{"num_hidden_layers": 9, "hidden_size": 192, "n_experts": 64, "experts_per_token": 3, "d_expert": 128, "d_shared_expert": 128, "hidden_act": "geglu", "moe_layers": [0, 1, 2, 3, 4, 5, 6, 7, 8], "router_score": "softmax", "normalize_top_k": false, "routed_scale": 6.66, "balance_loss": 0.00142, "balance_bias": true, "init_std_router": 0.0165, "lr_router": 0.0014, "num_attention_heads": 3, "num_key_value_heads": 3, "head_dim": 96, "vocab_size": 3243, "norm": "rmsnorm", "norm_place": "pre", "norm_eps": 1e-06, "positions": "rope", "rope_theta": 10000.0, "rope_fraction": 0.75, "qk_norm": false, "attn_scale": 0.102, "tie_word_embeddings": true, "parallel_block": false, "init": "uniform", "init_std_qkv": 0.044, "init_std_o": 0.0, "init_std_up": 0.044, "init_std_down": 0.0, "optimizer": "muon_variant", "learning_rate": 0.00839, "beta1": 0.95, "weight_decay": 0.012, "lr_head": 0.00732, "max_grad_norm": 0.5, "warmup_steps": 200, "schedule": "wsd", "decay_fraction": 0.256, "decay_shape": "cos", "final_lr_fraction": 0.0, "batch_tokens": 65536, "max_seq_len": 512, "doc_mask": true, "train_tokens": 388500000, "max_steps": 5929, "dataset": "wikipedia_en"}
Below are experts of layer 4 (counted from 0) of a mixture-of-experts language model. Rows are named router (the router's row for the expert), gate (a neuron's input weights, with its number), up (a neuron's input weights, with its number) and show model dimensions 0-191. Each number is 128 + 24 x the weight over its row's rms, rounded and kept within 0 to 255.
Before each expert's rows: "gets" lists some tokens that make up at least twice as much of what it gets as of all text. This comes from a sample of Wikipedia text that the model never trained on. Tokens count by the router's weight.

# expert 52
gets: " (", ",", " ", " the", "-", ":"
router [146 113  93  86 158 150 188 127 144 111 137 132 135 143 118 188 171 134 107  91 136 140 161  60  88 163 136 117  84 169 131 126 129 111 126 125 134 108 125 126 174  81 129 110 143  95 123 124 101 118 117 135 147 139 126 137  90 109 105 142 126  95 103 123 117 112 165 113 119 140 133 153 119 102 129 119 127 127 154  92 142  99 209 101 146 110  81 148 126 116 133 132 152 133 129 123 127 127 103 134  92 106 132  99  83 138 100 153 169 142 117 139 128 150 129 144 121 157 114 116 118 122 103  93 129 124 151 120 134 119 121  96 128 106 130 112 147 166 138 145 107 158 155  86 133 152 120 141 131 157 116  86 120 107 144 106 146 172 151 115 149 125 114  88 148 102 127 126 130 112 110 173 130 111  94 135 175 118 176 132 159 122 128 132  71 101 131 118 170 151 122 173]
gate0 [163 108 129 159 114  99 135 121 100 113 137 161 131 111 163 107  83  61 125 133 134  95 102 152 108 181  96 102 139 145 131 183 110  70 114 104 180  83 106 141 171 133 117 129 188 116  90 115 126 181 131 130 132 133  91 107 121 106 131  89 137 164 122 150  75 141 134 124 130 142 110  99 117 105 110 138 146 110  94 131 120 124 121 150 149 116  97 146 105 158 111 149 131 128  93 104 157 160 147 101 129 141 119 117 136 144  81 139 125 134 138 164 124 157 122 112 152 115 121 101 139 154 127 162 141 130 142 130 121 112 175 142  80 121 111 134 127 140 103 115 115  94 129  89  99 129 120 140 193 123 163 140 166 143 129 116  99 112 142 114 157 124 145 110  86 130 146 138 127 114 136 164 150 105 106 139 140 116 113 132 108 123 139  93 112 150 142 129 137 116 106  68]
up0 [121 150 150 119 138 108 113 110 159 106 130 106  71 144 137 185 174 177 121 136 136 139 138 113 177 109 112 129 136 133 122 134 169 136 112 146 110 161 168 112 126 150 184 115 127 103 217 106 129  96 166 119 104 135 133 163 123 139 128 147 161 115 137 103 196 121 111 131 172 154 146 118 140 156 170 159 131 142 126 110 115 139 160 175 134 154 138 105 136 106 123 105 138 133  95 142 111  89 107 151 156 158 152  81 166 103 184 158 133 107 142  98 117 100 117 156 114 137 148 148 133 117 124 127 128 137 104 135 156 189 117 119 127 141 139 115 138 140 125 150 132 137 113 172 145 132 114 137  81 130 142 127  76 146 130 153 128 141 143 175 148 134 116 139 128 130 157 117 145 117 155 112 124 173 140 147 157 146 155  95 146 122 117 130 125 128 112 117 128 132 136 150]

# expert 6
gets: "in", "on", "an", "ad", "k", "ri"
router [100 138 128 124 102 101 115  82 156 122  98  80 110 125 122  96 164  93 155 107  97 111 151 166 134 197 155 112 174 168 119  84 139  86 120  82 160 152 104 117  86 127 171 134 127 149 147 124 168  98 168 124 119 142 117 119 137 103 148 118 146  85 165 151 123 140  84 124 121 128 107  88 146  93 120 148 102 134 106 147 158 105 123 125 130 143 145 106 127 130 104 117 118 145 160 151  90  91 132 129 151  96 117 150 147 111 139 153 146 141 121 110 120  98 126 151 140 104 111 137 102  98 153 136 145 120  88 127 143 129 130 127 159  80 122 170 115 129  95 125 132 119  90 136 133 139  99  88 131 159 131 121 154 143 151 156 107 118 152 132 128 157 164 129 179 108 123 146 146 108 181 109  92 121 118 106  81 136 123 126 136 116 122 125 116 155 172 136  98 159 132  99]
gate0 [ 99 113 152  95 125 122 103 160 118 118 140 107 134 143 136 159 159  71 141 124 127 134 172 106 172  78 140 134 153 146  99  87 119 149 152 115 146 133 119 108 117 116  93 124 161 172 171 147 121 115 102 140  99 157  91 149 120 120 129 201 133 121 143 131  50 107  81 123 121 141 114 144  99 104 116 137 125 141 120 157 115  92 150 133 132 115 181 118 113 135 122 101 131 137 126 127  93 135 112 118 139 117 105 158 153 177 126 111 172 138 109 137 116 128 138 138 144 120 163 135 148 146 115 153 123 125 123 115 144 115 149 139 137  76 144 157 100 113 165 141 163 129 129 125 118 108  90 132 114 162 108 122 156 138  79 109 121 152 149 100  91 151  90 158 122 171 144 130  80 106 174 104 133 117 116 120 103 133 131  79 152 132 125  98 123 119 150  73 113 126 143 119]
up0 [156 145  97 123 132  98 136 126 113 115 170 125 127 130 110 174 145 143 123  81  77 139 137 115 130 125 139 155 140 170 103 174  98 141 129 151 123 133 149  93 134 144 183 101 145  92 157 138 120 159 159 109 154 129 101 138 181 126 148 162 120 116 105 140 105  87 142 150 117 173 100  66 120 139 108 133 117 120 134 152 168 145 108  89  95 154 107 135 121 176 113 145 106 134 102 193 138  97 145 166 152 128 147 107  95 139  91 148 110 171 138 163 159 129 151 145 118 122 127 147 159 128 137 150 120 162 107 112 130 142 104 133  95 137 142 122 114 133 115 105 122 101 143 137 115 122  62 130 108 123 156  82 175  92 138 145 143 108 136 125  99 120 175 111 132 128 145 136  95 126 142 109 161 136 146 102 111 111 172 137 135 104 120 104 128 146 120  99 154 144 102 136]

# expert 40
gets: "s", "es", "as", "ers", "is", "us"
router [147 125  96 159 113 113 165 169  99 109 108 103  79 141 145 136 145 126 152 106 115 103 165 115 140 124 118 125 130 118  98 124  97 122 115 135 162 139 154  94 125 141 115 158  94 151 127  85 144 118 130 153 141 149 106 140 132  72 154 127 161 113 130 155  93 141  96 125 125 125  94  95 129 152 115 105 123 132 125 169 147 116 124 170 149 150 127 122 134 116 109 183 161 132 148 125  70  99 127 200 146 147  86 106 126 121 167 157 153  71 162 135 100 141 165 125 119 132 103 148 111 140  97 149 125 140  89 120 104 146 115 103 148  96 102 105 159 109 131 108 142  93 125 131 103 147 160 108 141  80 124 145  87 113 145 159  80 141 170  89 123 118 117 151 156 123 118 146 112 132 153 132 169 148 133 141 115 132 133 151 108 128  94 114 116 105  89 130 136 114  77 146]
gate1 [127 138 161 111 114  92 129 135 107 149 118  86 106 106 134  99 116 139 158 157  86 120 116 128  85  82 118 138 122 136 122 131 132 130 102  75 104 134 147 157 111 102  96 174 108 149 127 147  94 133 144 116 164 133 140 146 154 167 124  75 144 144 151 136 129 130 155 131  84 131  81 128 143 140 159 153  81 143 100 123 136 135 123 147 108 150  75 161 113 107 129 107 138 156 135 136 138 189 151 138 135 163 134 134  90 129 118  92 128 132 136 155 159 121 175 127 154 117 133 124 146  61 108 168 159 116 131 152 125 128 135 138 113 130 130 118 123  75  81 123 116 125 114  96 128 163 147 115 150 127 123 115 128 134 130 122 144 131 100  93 145 128 142 149 144 217 131 145 143 136 148 135 159 107 173 107  86  96 149 139 114 145 161  99 138 111 102 125 126  94 157 144]
up1 [102 142 106 135 138  96 170 135 126 152 150 102 125 138  83 102  99 118 133 157  95 122 147 140 131 132 147 101 173 109 121 135 129 118 121 108  85 155 141 143 115 143 158 124 105 116 130 117 134 142 115 112  83 230 139 126 141 121 113 111 115 122 146 153 133 123 142 140 118 130 139 117 127 143 123 125 139 101 134 126  99 101 153 129 177 144  93 139 137 159 148 165 123 140 145 141 167 138 187 103 146 159 136 189 116 124 129 113 155 152 123 128 142 107 161  98 130 174 114 115  97 112 105 173  93 115 125 139 153 113 137 121  85 126 106 116 157 112  90 113  94 144 152 123 127 105 128 171 125 135 149 138 178 110  50 110 132 145 163  91 119 126 154 110 161 145 141 146 120 124  79 116 145 142 115 191 159 108 147 116 152 143 157 154 131 119 127 134 156 153 135 144]

# expert 36
gets: "u", "o", "é", "i", "j", "á"
router [158 132 142  98 136 111 115  92 108 132  99 113 128  83 121 103 144 132  98 101 135 141  91 120 126  80 122 151 169 106 161 102 135 100 133  86 151 105 165 164 122 115 141 147 170 149 101 102 141 117 136 103 153 119  84 154 124 114  88 137 142 117 119 147  96  82 141  70 158 120 130  92 113 134 165 129 100 142  95 137 137 149 155 123 124 100 105 118 123 162 103 132 133 141 123 121  96  98 125 127 111 120 112  89 145 107 145 140 138 111 145  83 129  88 148 145 152  93 135 130 158 109 160 133  74  98 147 117 107 105  63 104 139 139  89 139 102  99 146 130 132 163 100  98 110  84 114  98 127 148 103 121 134 144 132 139 160 151 114 152 140 133 125 109 131  87 167  90 151  97 104  94  96 118 129 104 129 178 155 149 115 167 142 135 138 120 158 127 131 132 157 165]
gate0 [167 120 124 147  94 130 145 131 108 203 125 114 147 135 148 133 131 118 123  99 124 144 168 128 103 118 139 178  84 133 163 122 125 134 123 132 139 177  90 141 131 125 142 141 106 125 114 144 129 128 126 141 118 101 155 117 153 113  87 152 111 124 143 146 112 149 124 116  88 133 123  99 115 121 120  67 120 125 117 135 119 145 124  68 108 124 127 110 140  77 134 139 147 170 171 115 141 105 128 157 159 136 125 106 157 113  69 154 137 130 144 152 126  99 124 128 114 106 163 114 132  92 141 141 179 147 108 124 111 106 130 129 189  78 104 137 152 141 168 131 120 157  94 134 137 125 150 171  97 154 126  74 131 121 152 159  88 134 183 114 125 114 132  94 138 139 158  99 105 137 147 168 136 149  99 186 166 133 121 114 123 126 148  91 120 145 168 146 102 136 135 127]
up0 [ 87 135 122 130 180 134 114 115 138  94 112 128 147 167 139 126 130 141  88 106 159 106 106  93 104 121 118 139 153 161  84 145  89 104 113 137 119 129 124 106 141 100 119 129 146 142 122 151 143 114 117 167  92 145 110 154 138 124 171 120  95 155 126 110 150 165 162 123 182 120 121 127 126  99 126 114 104 120 125 130 116 113 106 125 139 105 108 122  94 122 129 145 100 126 124 104 140 108 126 113  66  95 140 141 106 148 126 145 181 143 129 110 157 149 110 119 132 149 142 131 119 120 101 123 161 161 123 140 145 140 135 133 102 120 133 140  63 175 119 128 133 135 143 135 175 160 108 115 147 138 175 120 120 133 180 122 168 121 113 137 111 128 151 103 162 133 141 110  75 149 109 158  76 166 167 143 138 150 149 134 157 135 141 124 100 163 122  48  84 106  74 144]

# expert 37
gets: "a", "i", "ia", "o", "ina", "u"
router [127 134 148 111 141 120 133 163 109 164 120 145 149 104 140 161 132 157  94 127 112 167 133 128 113 151 115 106 120  92 127 175 123 130 131 108 124 141 115  91 110 140 145 148 110 135 135 139 144 107 108  96 136  91  76 146 115  82  92 118 155 150  99 175 106 108 143 149 121  55 185 119 144 103 119 130 131 117 101 147 149 153 137 127 115 157 129 160 115 102 112 136 152 166 127 142  96 160  99 123 125 102 124 136 137 127 161 136  97 115 131 164  75 172 108 159 132  93 140 138 135 137 146 174  91 116 142 118  72 129 109 130 160 123 100 143 119  79 138  97 140 136 152 126 170 143 144 114 152 131 123 165 122  89 142 139  76 143 112  95 144 141  77 121 130 110 131 118 163 129 128 121 106 145 103 100 110 149 132 152  80 135 136 104 154 149 103 173 147  95 112 164]
gate0 [141  92 168 145 123 101 104 146  98 111 145 156  81 108 103 138 138 122  99 106 140 114 155 116 115 142  98  89 105 148 103 133 112 131 140 109 102 103 136 158 140 137 135 130 133 152 142 130  98 131 155 120 113  90 142 131 112 126 153  75 160 160  96 121 111 143 116 119 117 133 139 152 133 115  62 106 156 135 119 105 123 136 105 100 115 126  93 131 124 116 166 157 137 107 134 132 120 100  86 125 174  92 131 143 146 136 111 141 116 136 115 120 135 120 133 163 140 110 149 134 145 152 109 136  92 150 133 124 180 162 125 116  96 136 113 190 134 145 136 123 134 185 106 126 150 106 177 174 153 150  97 148 132 150 172 150 121  89 147 163 135 145  93 135 114  90 185 175 121 120  85 104 119 174 129  96 147 101  91  90 114 119 154 134 141 150 124 162 121  89  98 158]
up0 [114 114 117 164 128 128 128 100 128  83 127 143 167 119 122 110 140 149 152 141  93 123 129 180 112  82 108 113 134 144 157 154 145  90 103 131  82 146 130 145 137 140 111 100 115 113 175 114 124 137 184 151 151 130 103 140 129 127 155 103 138 141 150 112 125 122 148  99 110 128 107 162 146 134 102  87 139 177 118 156 110 191  95 106  94 137 175 121 163 124 140 108 130 125 164 111  65 157  94 104 132 179 135 103 135 167  75 106 144  70 151 141 156  66 143 197 129 123 153 141  98 136 110 133  99 139 125 128 103 141 124 126 138 147 140 120 138 126  99 155 121 108 109 142 114 160 108 129 146 164 141 132 122 149 131 158 103 105 121 132  91 139 150  93 157 143 130 140 115 106 166 113 129 130 114 127 165 121 108 102 111 144 133 127 126 140 129 124 142  99  99 159]